{"n_layer": 14, "router_score": "softmax", "vocab_size": 15237, "norm": "layernorm", "train_tokens": 368100000}
Below are experts of layer 6 (counted from 0) of a mixture-of-experts language model. Rows are named router (the router's row for the expert), gate (a neuron's input weights, with its number), up (a neuron's input weights, with its number), down (a neuron's output weights, with its number) and show model dimensions 0-63. Each number is 200 + 40 x the weight over its row's rms, rounded and kept within 0 to 999.
After each expert's rows: "mostly gets" lists some tokens that are sent to it at least half of the time; "comes before" lists some tokens at least twice as common just after its tokens as in all text. This comes from a sample of Wikipedia text that the model never trained on. Tokens count by the router's weight.

# expert 11
router,192,221,179,172,253,170,157,224,233,250,167,244,250,248,258,197,188,160,182,172,202,291,228,241,214,203,218,241,203,225,257,229,161,193,157,108,181,187,216,221,149,194,146,189,168,238,242,267,207,136,256,148,288,178,328,126,245,153,187,129,235,206,117,193
gate0,182,235,190,102,233,151,114,253,255,221,193,246,204,191,160,183,229,236,253,150,159,219,190,182,188,215,171,198,218,262,227,216,179,172,193,211,235,248,195,173,158,234,231,173,168,201,138,234,169,237,194,235,150,233,234,177,234,157,159,240,211,220,249,260
up0,210,198,182,182,225,193,240,165,148,156,133,227,177,178,213,172,176,226,146,195,302,216,208,147,257,217,211,184,136,274,175,274,181,201,142,182,258,104,180,185,134,229,171,228,183,254,156,221,182,217,262,239,211,228,190,212,183,118,212,146,157,200,147,225
down0,258,219,171,214,221,203,250,173,147,124,223,137,209,176,168,184,218,231,202,260,227,196,231,224,122,243,172,215,132,112,197,193,193,180,263,171,324,154,179,244,213,226,165,255,194,171,137,191,157,230,218,199,217,229,165,202,169,189,170,201,224,185,221,261
gate1,170,167,194,171,156,218,204,219,206,108,218,266,186,235,173,197,168,186,141,167,181,208,255,206,218,277,217,154,238,179,226,226,216,243,201,243,164,200,181,298,172,148,244,164,174,185,251,196,204,179,255,218,196,137,215,243,236,174,257,197,169,191,130,257
up1,274,168,181,162,169,167,214,170,263,141,228,181,153,216,214,145,195,154,128,243,139,238,244,229,168,256,249,231,151,173,193,236,201,160,211,136,181,211,195,216,212,187,179,161,235,237,209,235,132,270,188,195,194,74,209,146,227,211,122,111,191,229,235,205
down1,221,224,126,283,167,188,211,252,225,148,155,171,139,226,211,195,253,323,230,158,96,161,163,188,165,180,196,134,214,163,112,221,155,209,232,253,174,159,205,247,211,145,181,202,212,199,238,188,183,168,232,289,213,197,204,243,130,181,170,147,247,232,256,180
gate2,237,265,154,153,222,122,181,278,239,165,169,223,105,176,212,253,233,167,228,217,183,181,250,222,208,223,207,239,256,200,185,100,183,200,181,158,158,215,188,268,223,165,257,175,191,159,262,215,148,166,209,159,192,170,171,221,199,181,200,123,178,241,221,190
up2,198,219,164,195,220,202,230,191,238,199,227,227,144,165,187,215,200,264,145,169,223,163,186,185,136,213,251,148,216,192,205,193,243,191,227,199,198,154,196,192,167,191,146,177,213,225,192,191,304,222,92,243,154,252,179,216,253,220,221,192,213,136,176,186
down2,163,260,156,217,177,195,272,201,207,227,204,200,155,173,201,221,191,195,227,217,214,215,216,227,204,232,206,262,143,196,219,221,185,214,192,175,227,224,99,183,156,215,157,208,222,211,167,164,228,163,252,215,234,105,179,236,224,193,152,133,220,187,239,236
gate3,221,240,197,201,222,215,217,156,153,192,208,191,289,239,250,188,165,174,191,165,192,181,261,191,216,203,199,203,163,189,228,181,149,163,217,184,184,197,223,229,280,183,188,183,167,205,160,132,161,241,225,221,202,244,133,186,216,262,152,218,184,212,198,210
up3,195,156,236,211,141,134,203,267,213,182,169,199,278,241,156,238,172,146,202,257,146,138,289,157,249,186,157,234,146,230,140,229,136,185,246,207,217,230,242,236,212,160,195,188,229,244,189,161,210,220,188,187,225,179,218,219,239,164,193,175,199,199,156,196
down3,194,219,229,200,197,187,175,260,165,246,216,277,221,182,197,259,254,291,197,262,208,190,252,201,196,179,182,184,176,203,156,207,176,241,295,228,224,183,251,232,220,203,217,183,206,228,175,175,281,216,239,224,170,162,244,211,147,141,208,111,204,205,187,132
mostly gets: " won", " found", " used", " took", " made", " released"
comes before: " to", " by", " in", " as", " on", " with"

# expert 13
router,156,188,165,235,177,199,195,212,138,222,187,168,175,225,180,157,264,247,224,130,200,172,259,175,247,188,215,247,219,154,221,208,165,229,183,261,190,157,139,197,211,72,207,178,277,229,187,209,219,148,194,236,245,214,229,271,172,127,238,216,165,103,210,186
gate4,139,253,150,223,198,241,224,141,167,147,201,271,93,187,167,255,254,250,255,140,218,188,204,183,234,254,199,113,160,151,196,210,179,176,186,165,231,217,116,179,261,211,179,250,185,245,211,198,207,140,180,196,282,196,141,171,254,201,202,151,156,227,264,186
up4,258,199,201,166,187,192,138,281,204,193,235,160,179,187,227,244,145,221,146,175,165,195,208,126,186,205,144,187,191,248,137,229,210,138,142,239,143,187,105,193,169,181,180,244,161,187,166,184,155,207,123,199,141,254,252,223,150,215,213,213,256,237,226,195
down4,225,262,177,209,187,221,202,183,223,175,178,165,171,218,154,173,200,205,165,281,127,185,224,197,247,260,199,159,163,163,219,215,217,201,214,227,251,126,186,218,257,211,206,225,188,233,271,177,223,221,179,149,193,187,224,203,202,206,216,136,234,204,267,211
gate5,113,130,183,248,215,124,174,329,151,273,237,138,193,228,156,226,237,184,181,221,227,175,271,134,144,192,183,150,162,174,234,217,223,114,250,157,172,189,189,215,199,177,212,179,151,181,145,230,206,230,239,214,191,217,164,187,222,179,155,202,215,204,251,231
up5,126,126,152,201,178,229,178,248,137,242,211,175,217,182,244,206,212,257,185,198,131,235,195,223,183,195,154,217,201,195,174,286,251,189,227,200,164,192,203,207,210,188,200,189,214,232,170,227,244,197,198,161,200,195,251,259,192,216,200,124,236,199,141,205
down5,168,190,134,146,178,259,244,191,254,212,169,163,233,239,213,170,197,204,124,215,141,223,129,182,126,223,221,250,211,179,186,178,282,210,222,202,186,267,202,139,235,225,258,218,200,142,150,245,112,149,205,211,201,203,259,129,212,210,184,203,181,170,154,179
gate6,216,209,178,193,186,168,111,182,144,166,258,220,150,213,155,150,216,268,192,177,184,199,270,259,166,225,248,195,271,197,220,158,150,147,261,207,210,183,252,191,236,100,168,186,209,188,192,143,158,182,118,207,170,217,205,221,269,176,109,208,170,191,223,130
up6,99,185,258,188,218,164,222,133,281,228,212,222,143,164,154,222,232,174,141,193,260,170,180,261,208,242,201,156,143,171,252,181,242,246,154,225,175,187,147,173,237,140,190,206,273,202,181,211,153,213,238,146,237,189,235,193,224,242,169,185,163,189,246,231
down6,135,242,249,175,178,170,241,232,235,231,177,212,198,195,271,182,157,120,166,189,210,174,163,207,189,131,190,189,191,184,195,153,226,235,188,250,217,180,213,185,174,239,181,193,145,182,213,220,154,97,184,165,145,230,216,173,192,242,195,200,301,145,269,219
gate7,277,148,169,240,198,256,212,193,235,96,151,215,209,229,193,244,199,209,165,253,154,154,197,176,223,206,220,270,261,259,209,152,199,207,168,210,170,232,149,197,204,217,213,220,167,211,255,191,188,174,252,260,156,192,174,209,207,134,156,181,234,241,97,212
up7,250,237,194,198,245,201,283,207,232,199,171,139,233,219,238,212,191,144,195,299,220,220,261,147,208,193,191,172,188,153,168,191,252,270,174,220,188,169,166,147,174,225,190,227,178,171,194,254,214,226,186,196,175,240,202,207,181,208,224,188,227,155,225,151
down7,239,179,234,204,185,208,198,207,174,278,215,158,230,182,218,186,114,143,242,207,259,171,207,162,221,190,175,217,206,169,277,258,114,167,269,177,111,222,164,216,186,158,220,161,153,144,189,150,207,221,272,218,196,232,248,204,185,183,198,211,230,147,182,192
mostly gets: ").", ".\"", "\".", " years", " days", " century"
comes before: ",", ".", "\n", " The", " and", " in"

# expert 8
router,233,168,195,233,285,216,223,264,269,204,134,110,195,217,299,197,162,172,188,181,189,198,218,188,233,165,160,203,151,196,272,208,186,160,180,135,203,201,229,220,187,62,182,220,216,145,233,269,257,170,248,160,217,176,191,213,199,233,190,195,265,236,126,230
gate4,163,218,228,260,197,185,237,193,197,241,226,209,326,203,324,197,213,191,217,168,184,191,250,190,130,198,212,176,199,130,296,159,164,167,184,189,151,186,183,193,240,203,231,188,211,250,211,208,138,193,247,204,192,293,268,235,177,226,196,167,162,182,185,163
up4,216,187,215,222,251,233,175,188,138,193,199,234,210,226,191,166,245,206,136,168,202,163,228,232,154,242,206,247,271,142,279,153,196,215,226,210,159,89,218,265,208,215,186,149,181,189,167,174,158,189,216,218,208,270,228,172,172,211,201,202,186,122,179,266
down4,136,249,100,184,199,157,136,209,229,201,293,264,208,210,276,240,169,267,166,156,163,243,258,185,206,245,191,242,220,223,198,250,214,162,149,212,211,200,211,159,120,146,236,222,206,247,153,193,177,196,202,193,140,189,253,256,149,221,168,179,180,180,206,139
gate5,176,136,229,177,118,176,138,180,252,268,195,167,234,204,210,193,185,157,241,164,199,188,252,248,177,178,300,183,178,223,159,97,197,236,226,166,162,244,152,223,183,162,187,238,233,211,237,226,185,140,195,224,274,242,341,180,152,245,197,188,235,172,108,245
up5,211,280,338,164,197,84,189,183,235,184,194,136,196,153,225,177,247,146,221,200,226,209,178,204,191,202,205,143,204,276,220,92,230,193,173,175,172,223,171,198,178,168,187,205,209,198,313,242,193,126,195,218,142,174,267,204,189,222,155,179,222,189,142,249
down5,242,231,137,215,186,195,191,187,177,258,181,245,233,168,180,217,161,138,168,138,157,187,224,147,207,208,273,265,231,196,222,305,202,231,225,226,155,175,221,184,220,236,152,198,117,212,241,201,146,278,197,240,262,230,219,213,236,154,198,153,158,220,155,199
gate6,170,179,148,208,190,182,198,200,188,291,252,258,189,195,197,178,189,166,219,247,216,210,283,165,209,150,234,132,180,212,205,201,161,245,268,225,173,213,162,165,112,187,173,208,171,140,270,196,207,257,141,122,230,168,139,288,168,216,160,147,181,148,280,199
up6,216,188,160,133,170,197,185,175,243,208,238,202,218,126,184,250,283,216,159,189,244,197,277,177,129,252,172,145,107,228,185,216,270,124,192,185,240,238,156,261,172,227,220,151,232,214,218,165,229,201,170,161,187,236,193,211,199,169,219,222,156,238,215,287
down6,164,135,147,125,154,180,198,166,194,231,202,155,259,219,151,253,245,226,252,238,181,303,207,196,153,155,256,125,189,188,237,179,230,170,225,233,207,229,108,237,249,155,212,196,232,190,152,184,164,175,212,212,207,262,272,246,189,221,140,133,205,203,201,224
gate7,166,203,214,197,165,141,159,244,123,206,228,177,216,160,115,105,179,179,223,194,181,158,186,167,222,273,242,182,132,177,201,188,182,237,155,188,184,236,199,165,243,186,246,263,169,218,123,219,187,238,189,228,151,203,187,151,208,205,235,136,240,186,142,173
up7,182,242,246,152,179,169,216,293,205,223,267,155,141,162,193,242,171,240,206,219,196,177,213,235,166,192,182,124,194,174,166,149,131,224,162,233,164,236,167,181,239,168,254,155,155,230,229,215,140,200,134,240,204,210,252,221,184,204,276,244,252,165,185,219
down7,180,167,183,138,248,164,237,219,177,185,97,233,312,159,116,142,215,196,256,192,241,166,209,160,225,154,227,166,180,169,199,167,185,193,146,212,199,232,233,219,125,235,247,226,183,227,166,224,174,157,191,73,230,171,170,239,178,179,179,251,251,103,163,249
mostly gets: " (", "″", "′", " 30", " 20", " 28"
comes before: " |", ")", "–", ".", ";", "th"

# expert 15
router,183,124,243,198,217,199,179,217,147,210,196,177,207,168,193,219,212,195,227,176,190,240,171,164,235,205,186,175,131,241,218,206,143,175,191,135,148,245,223,271,187,273,273,268,205,237,176,250,204,228,181,186,146,210,223,116,181,309,218,235,211,151,213,210
gate4,146,208,149,143,172,210,178,203,239,198,204,196,237,152,226,227,161,126,255,132,190,245,268,161,271,277,189,218,272,225,233,194,227,224,141,189,186,229,231,240,120,187,234,175,225,165,173,216,162,173,127,169,218,269,108,248,208,235,158,242,198,167,204,230
up4,161,249,205,138,217,185,209,178,235,174,264,196,146,200,233,217,186,236,193,137,220,202,242,176,199,264,188,196,232,180,192,167,242,271,142,105,130,221,186,148,206,302,220,233,227,154,165,232,193,218,241,205,180,166,236,225,192,264,179,159,150,189,164,283
down4,188,210,160,243,209,193,292,214,249,199,270,273,250,217,179,201,163,223,223,222,179,177,190,200,222,159,139,136,222,126,233,168,264,170,194,184,193,162,216,223,175,177,168,178,200,269,110,119,166,136,194,292,210,154,275,252,163,201,195,171,179,285,219,258
gate5,201,223,201,136,311,198,172,253,179,171,135,182,143,263,196,156,143,202,153,216,241,234,146,225,143,229,179,169,117,189,262,211,196,207,235,183,219,252,206,235,208,112,213,186,190,191,172,213,202,179,290,184,255,166,152,258,168,270,177,200,120,189,222,193
up5,234,199,160,202,226,240,249,230,234,265,319,131,235,206,161,156,267,177,218,244,217,255,208,211,173,169,203,185,119,203,208,178,255,174,125,250,65,131,187,144,225,82,215,144,150,240,179,141,200,219,166,196,224,186,190,248,217,163,248,211,224,215,160,195
down5,162,182,231,203,206,242,176,164,215,126,221,256,242,173,210,135,93,195,164,196,165,219,167,268,212,187,192,167,231,200,164,206,186,147,242,207,179,254,157,225,201,225,262,186,191,230,223,128,170,191,150,194,244,193,230,180,244,183,156,237,173,214,113,149
gate6,147,179,233,190,205,192,201,203,224,199,226,202,166,197,216,171,276,166,215,172,243,115,203,262,243,157,225,185,213,196,266,234,202,271,159,210,171,250,257,231,240,215,264,156,225,162,168,194,147,276,168,175,228,210,142,217,207,202,235,266,167,199,202,247
up6,217,188,221,198,155,215,200,232,183,206,233,154,237,186,244,173,131,261,163,257,184,182,163,143,286,186,182,156,130,217,97,134,173,113,192,203,160,149,192,166,174,198,175,238,196,204,131,202,208,164,112,210,272,122,230,191,180,242,147,200,273,266,220,215
down6,222,236,209,179,122,235,152,251,148,204,199,227,189,181,178,196,223,157,171,174,141,152,280,218,234,178,235,184,253,151,201,193,178,167,259,226,208,140,160,141,171,172,182,184,138,156,182,260,264,273,187,192,156,126,285,153,209,266,184,232,219,155,201,130
gate7,222,281,200,212,209,242,214,204,203,174,172,194,166,293,198,217,277,219,243,234,132,156,246,162,163,266,237,146,213,177,155,190,146,269,268,172,173,205,236,97,192,197,190,238,183,274,186,211,236,209,215,183,247,220,235,230,237,172,268,214,144,261,183,189
up7,193,138,209,194,225,172,237,247,188,208,180,168,195,140,245,249,214,179,102,239,227,223,260,245,248,184,195,153,139,194,180,190,205,212,207,207,159,198,111,286,149,276,234,252,113,205,153,156,219,173,235,236,171,232,215,191,197,119,220,166,230,145,128,176
down7,215,156,268,215,196,201,220,179,255,178,236,153,210,196,254,142,240,220,213,210,240,140,200,199,210,206,146,190,130,171,258,184,199,221,153,220,190,270,149,205,192,161,243,248,152,249,197,239,200,210,176,157,220,139,142,223,203,252,210,188,217,219,227,185
mostly gets: " with", " for", " by", " from", " in", " at"
comes before: " the", " a", " his", " an", " that", " her"

# expert 3
router,201,152,120,214,150,156,205,152,213,198,245,232,167,232,214,260,176,203,182,278,189,219,256,206,234,115,180,192,261,179,148,217,236,200,268,217,130,202,167,283,203,231,208,210,267,217,252,179,113,80,168,295,238,160,201,202,199,150,201,196,140,191,256,227
gate4,202,158,221,133,217,226,137,210,207,257,133,215,232,218,208,186,166,159,231,181,174,188,255,232,163,205,224,235,185,222,218,184,278,260,193,193,201,306,219,181,218,90,171,202,230,181,188,214,280,185,258,225,252,255,141,202,174,218,222,200,192,271,252,261
up4,212,211,175,182,197,209,176,239,219,219,208,173,150,175,224,207,251,175,154,166,202,204,156,296,189,269,180,162,258,263,236,193,169,186,286,203,176,187,209,191,158,240,189,247,179,198,270,210,235,291,223,190,153,196,155,176,221,200,175,190,208,251,184,162
down4,176,205,198,205,188,227,199,233,207,223,135,184,206,176,212,220,225,180,237,272,235,214,200,225,243,210,177,205,226,239,181,198,225,190,225,195,188,245,208,260,249,195,200,218,155,258,201,234,127,181,263,196,217,204,160,262,179,183,246,280,170,210,290,256
gate5,152,209,158,244,150,187,283,232,234,208,122,234,199,208,194,229,161,180,225,159,153,270,162,151,205,235,255,203,225,192,191,206,212,244,177,205,263,159,178,134,110,247,297,114,209,203,197,231,209,183,154,181,211,190,144,227,195,232,113,199,203,247,203,240
up5,213,162,189,179,166,148,204,184,248,293,207,231,209,162,177,129,171,136,232,209,136,267,213,200,211,200,205,169,164,191,101,164,201,225,127,219,169,162,220,200,164,144,173,242,202,246,161,202,140,154,220,262,188,192,228,149,214,196,168,139,303,246,290,229
down5,211,194,204,226,236,252,156,257,217,196,218,186,252,152,179,135,172,229,130,174,188,170,183,220,242,232,195,226,212,176,234,121,221,294,248,194,257,248,150,241,145,184,206,119,163,181,197,218,194,248,239,299,171,199,163,212,262,227,230,230,220,187,187,213
gate6,233,182,189,254,221,230,128,168,137,226,129,199,163,171,243,195,134,131,166,246,179,168,212,132,236,225,161,284,168,224,200,118,198,224,127,256,157,287,164,180,116,240,190,202,147,217,126,182,203,112,241,184,131,206,179,258,176,246,259,208,207,162,276,271
up6,184,214,241,228,188,168,170,200,188,257,236,199,216,210,196,223,127,98,220,194,162,155,208,214,170,179,170,228,221,204,123,112,198,237,196,261,206,249,204,184,220,265,240,195,261,129,135,158,217,210,107,173,199,240,150,218,241,247,248,213,243,200,247,176
down6,201,234,204,177,181,165,218,238,188,219,221,179,126,236,288,193,184,84,279,233,265,202,155,196,194,205,184,155,211,111,190,218,98,243,183,268,269,213,215,215,201,267,208,210,220,155,205,173,125,256,185,228,130,230,213,215,235,222,229,159,151,205,220,220
gate7,214,292,178,244,164,179,184,171,189,255,210,283,263,200,186,239,185,190,259,182,182,187,242,183,245,219,201,181,176,275,248,199,239,244,199,236,198,216,201,197,204,182,214,164,161,256,228,189,158,187,238,191,216,187,164,204,241,153,188,204,167,164,202,289
up7,265,176,184,245,245,200,247,266,215,182,227,166,235,227,165,190,200,164,130,263,169,186,204,191,217,226,218,180,123,245,180,183,147,201,237,242,197,224,198,204,234,177,195,192,125,264,233,221,203,125,233,195,199,195,246,152,206,176,183,184,191,196,106,237
down7,257,139,239,237,201,197,208,195,224,200,203,263,258,184,164,198,184,242,224,186,245,185,235,195,221,199,254,186,245,328,189,230,249,190,206,221,217,233,218,151,220,203,228,257,147,120,202,226,166,207,205,236,188,214,271,219,220,154,182,187,149,215,194,134
mostly gets: ")", "}", "ations", "History", "]", "\""
comes before: "\n", "|", " ", " 0", "==", " 1"

# expert 14
router,248,251,195,199,207,182,257,195,196,183,243,164,151,146,216,239,182,194,205,125,249,184,279,144,228,256,243,161,204,165,200,192,196,234,162,206,302,189,142,203,245,185,262,165,171,197,227,224,250,257,262,187,273,212,120,258,226,160,212,230,244,195,191,125
gate20,152,167,221,164,256,123,158,159,237,220,206,174,234,179,224,255,153,177,217,223,211,205,185,176,241,137,186,154,227,234,173,184,122,197,161,171,245,195,200,159,211,218,203,167,175,177,203,153,206,213,259,201,202,118,226,204,196,286,262,170,192,176,214,180
up20,207,181,243,180,207,141,196,123,209,144,168,167,218,248,231,237,204,129,192,218,245,176,186,208,164,182,186,116,190,204,260,176,177,184,213,249,191,162,209,209,214,186,172,199,151,211,185,222,237,180,200,236,252,228,130,123,217,208,94,265,211,225,132,167
down20,276,205,154,233,163,178,246,159,216,207,257,209,146,134,187,159,221,250,153,120,216,254,226,237,166,164,189,210,150,256,217,168,157,217,210,207,169,169,176,233,226,193,204,246,162,155,192,228,232,261,184,181,217,230,224,254,215,216,232,164,175,170,216,199
gate21,174,200,204,238,180,125,169,225,207,191,141,230,202,186,221,229,233,224,214,166,189,186,244,262,261,204,185,149,229,181,215,236,200,228,160,206,271,242,203,136,203,172,199,212,200,197,192,210,188,264,187,258,157,230,242,120,173,248,172,201,172,246,163,229
up21,213,171,191,200,243,280,148,206,278,257,217,200,167,202,174,159,250,187,147,233,142,151,204,223,158,199,148,161,250,167,231,211,233,174,166,200,156,155,156,223,190,108,303,233,218,239,179,223,124,215,244,204,197,224,237,175,193,191,230,152,141,174,194,198
down21,226,168,204,168,177,139,147,265,167,208,143,190,209,224,105,223,188,128,162,205,221,194,236,148,201,195,183,179,259,185,189,143,222,189,226,167,167,181,292,234,217,190,199,232,288,249,225,190,149,170,102,184,285,172,216,197,171,167,263,197,56,229,209,211
gate22,254,212,194,161,227,251,151,96,210,232,229,169,257,184,189,207,265,251,131,234,181,247,240,210,248,177,219,223,240,203,193,209,251,188,146,170,199,235,228,239,194,211,255,167,142,185,172,168,199,138,199,271,246,127,193,244,157,165,198,201,185,252,146,197
up22,198,209,159,187,187,179,221,161,196,223,208,171,159,214,217,244,231,235,178,191,210,179,178,235,273,183,217,269,138,201,148,170,258,193,164,199,268,175,143,218,160,197,233,261,268,224,178,161,228,213,203,148,205,150,285,182,165,175,213,215,291,209,225,144
down22,165,240,173,178,176,163,147,240,177,188,235,239,203,244,234,200,164,198,151,206,199,183,172,157,178,211,227,193,167,281,221,202,176,123,210,178,233,238,214,232,228,214,155,207,202,247,130,216,206,185,86,162,205,145,145,184,235,237,187,188,213,169,136,235
gate23,192,261,122,244,175,161,143,177,119,155,201,208,186,145,134,249,239,198,111,213,182,241,257,178,166,198,237,186,238,236,209,317,217,194,198,227,178,260,184,126,232,214,212,219,224,226,166,204,242,206,251,178,255,257,152,197,170,178,214,139,122,264,254,218
up23,189,208,168,207,198,263,229,242,194,220,256,262,214,250,186,143,211,212,204,177,196,161,177,239,181,189,160,196,201,142,188,183,202,294,230,223,260,270,214,204,205,246,227,249,160,149,168,168,219,178,252,280,294,199,212,320,246,272,181,234,202,271,238,140
down23,241,239,241,278,233,201,144,199,237,239,225,232,254,245,173,208,196,227,332,178,171,178,295,172,215,152,109,233,178,212,277,216,169,169,216,225,222,236,148,205,168,337,180,197,205,136,215,180,267,226,221,211,184,217,231,208,226,230,240,162,215,192,280,223
mostly gets: " ===", " where", " However", " these", " This", " There"
comes before: "\n", "==", "The", "===", " he", "In"

# expert 4
router,262,177,200,170,146,180,144,189,128,210,178,229,199,155,223,208,210,241,173,190,219,223,217,217,197,246,225,238,202,170,197,225,179,180,234,207,186,184,260,134,184,226,214,191,244,144,243,235,295,244,111,184,201,226,156,221,227,179,230,226,190,184,235,204
gate56,187,206,140,240,199,241,206,216,214,241,270,208,203,179,132,199,208,231,250,214,230,228,181,246,199,227,240,191,286,174,191,258,183,215,178,119,243,248,119,116,128,259,169,194,183,90,199,194,244,265,213,194,208,185,141,189,246,239,170,96,216,174,212,285
up56,175,255,217,206,192,207,164,232,227,187,201,268,192,187,160,240,192,145,232,218,210,282,103,199,229,136,209,201,102,199,262,259,206,232,213,159,190,203,243,212,281,244,199,243,207,65,210,161,241,177,185,202,226,185,193,186,256,247,168,141,213,250,184,226
down56,324,188,134,188,180,189,190,206,193,188,222,199,142,196,181,239,201,212,300,155,160,157,158,197,225,234,169,214,224,271,191,184,125,262,236,187,209,149,205,220,214,306,200,192,147,166,165,238,245,83,224,167,227,142,238,164,152,245,186,205,252,202,213,162
gate57,293,152,204,232,232,183,176,150,152,200,259,226,170,184,221,186,240,241,238,223,137,249,225,204,198,264,274,177,227,185,193,146,210,205,219,206,222,261,187,170,175,187,100,217,236,164,250,157,332,154,193,179,170,226,173,206,237,213,170,195,243,192,257,198
up57,112,226,210,197,214,241,209,255,243,153,199,235,140,186,184,184,161,136,228,194,228,177,165,220,226,177,145,191,155,243,165,193,168,200,222,212,204,250,216,197,202,147,222,207,175,245,233,258,152,201,203,188,215,220,144,220,174,159,226,199,200,161,173,108
down57,184,136,281,206,254,252,269,124,162,222,204,258,239,218,157,161,220,213,172,186,247,204,119,174,223,230,226,170,186,185,201,186,160,170,165,227,203,177,188,186,265,197,289,102,188,197,232,193,182,228,207,112,247,215,188,188,217,228,230,174,281,175,205,104
gate58,170,205,228,172,218,230,172,165,154,172,203,195,173,178,238,226,260,143,213,177,242,263,200,226,182,186,191,201,189,200,148,144,217,179,135,197,278,105,243,220,143,187,126,159,197,178,170,196,278,183,218,213,196,209,131,304,173,207,190,175,203,219,252,241
up58,210,241,224,221,260,149,255,242,219,219,205,296,184,176,254,239,110,179,182,195,242,141,156,174,218,167,153,240,200,234,208,149,188,141,219,167,191,169,194,307,183,144,233,233,236,214,230,136,230,218,230,151,175,241,168,217,167,239,211,208,260,118,248,165
down58,255,180,155,264,205,143,151,207,177,168,197,235,162,155,210,210,251,176,250,181,207,135,263,234,154,169,172,233,249,146,160,214,142,149,211,173,184,171,206,237,195,202,192,178,224,132,229,182,186,200,164,173,297,236,142,182,209,182,226,190,195,172,209,195
gate59,180,205,197,215,168,224,183,291,138,164,225,160,218,264,267,223,188,256,203,215,162,192,158,153,192,230,169,224,158,194,186,186,186,277,130,204,202,158,198,195,209,131,215,182,208,121,225,250,273,143,214,274,232,210,246,154,207,147,150,193,201,179,202,219
up59,146,264,148,253,207,154,156,178,179,146,208,232,193,194,235,178,114,236,216,225,192,227,194,171,179,242,239,176,149,107,253,187,250,265,176,242,246,201,197,172,205,249,223,242,167,254,138,228,178,172,140,257,207,242,168,220,107,278,256,236,244,208,226,195
down59,164,251,232,198,182,218,151,201,149,205,244,174,210,246,135,130,226,254,257,221,222,229,199,164,202,217,207,155,218,193,242,190,247,183,230,218,262,188,144,144,230,188,226,133,191,286,221,221,249,98,174,188,141,121,204,213,224,153,165,150,198,185,213,140
mostly gets: "\n", " three", " non", " sub", " two", " four"
comes before: "-", "|", "\n", "==", "The", "="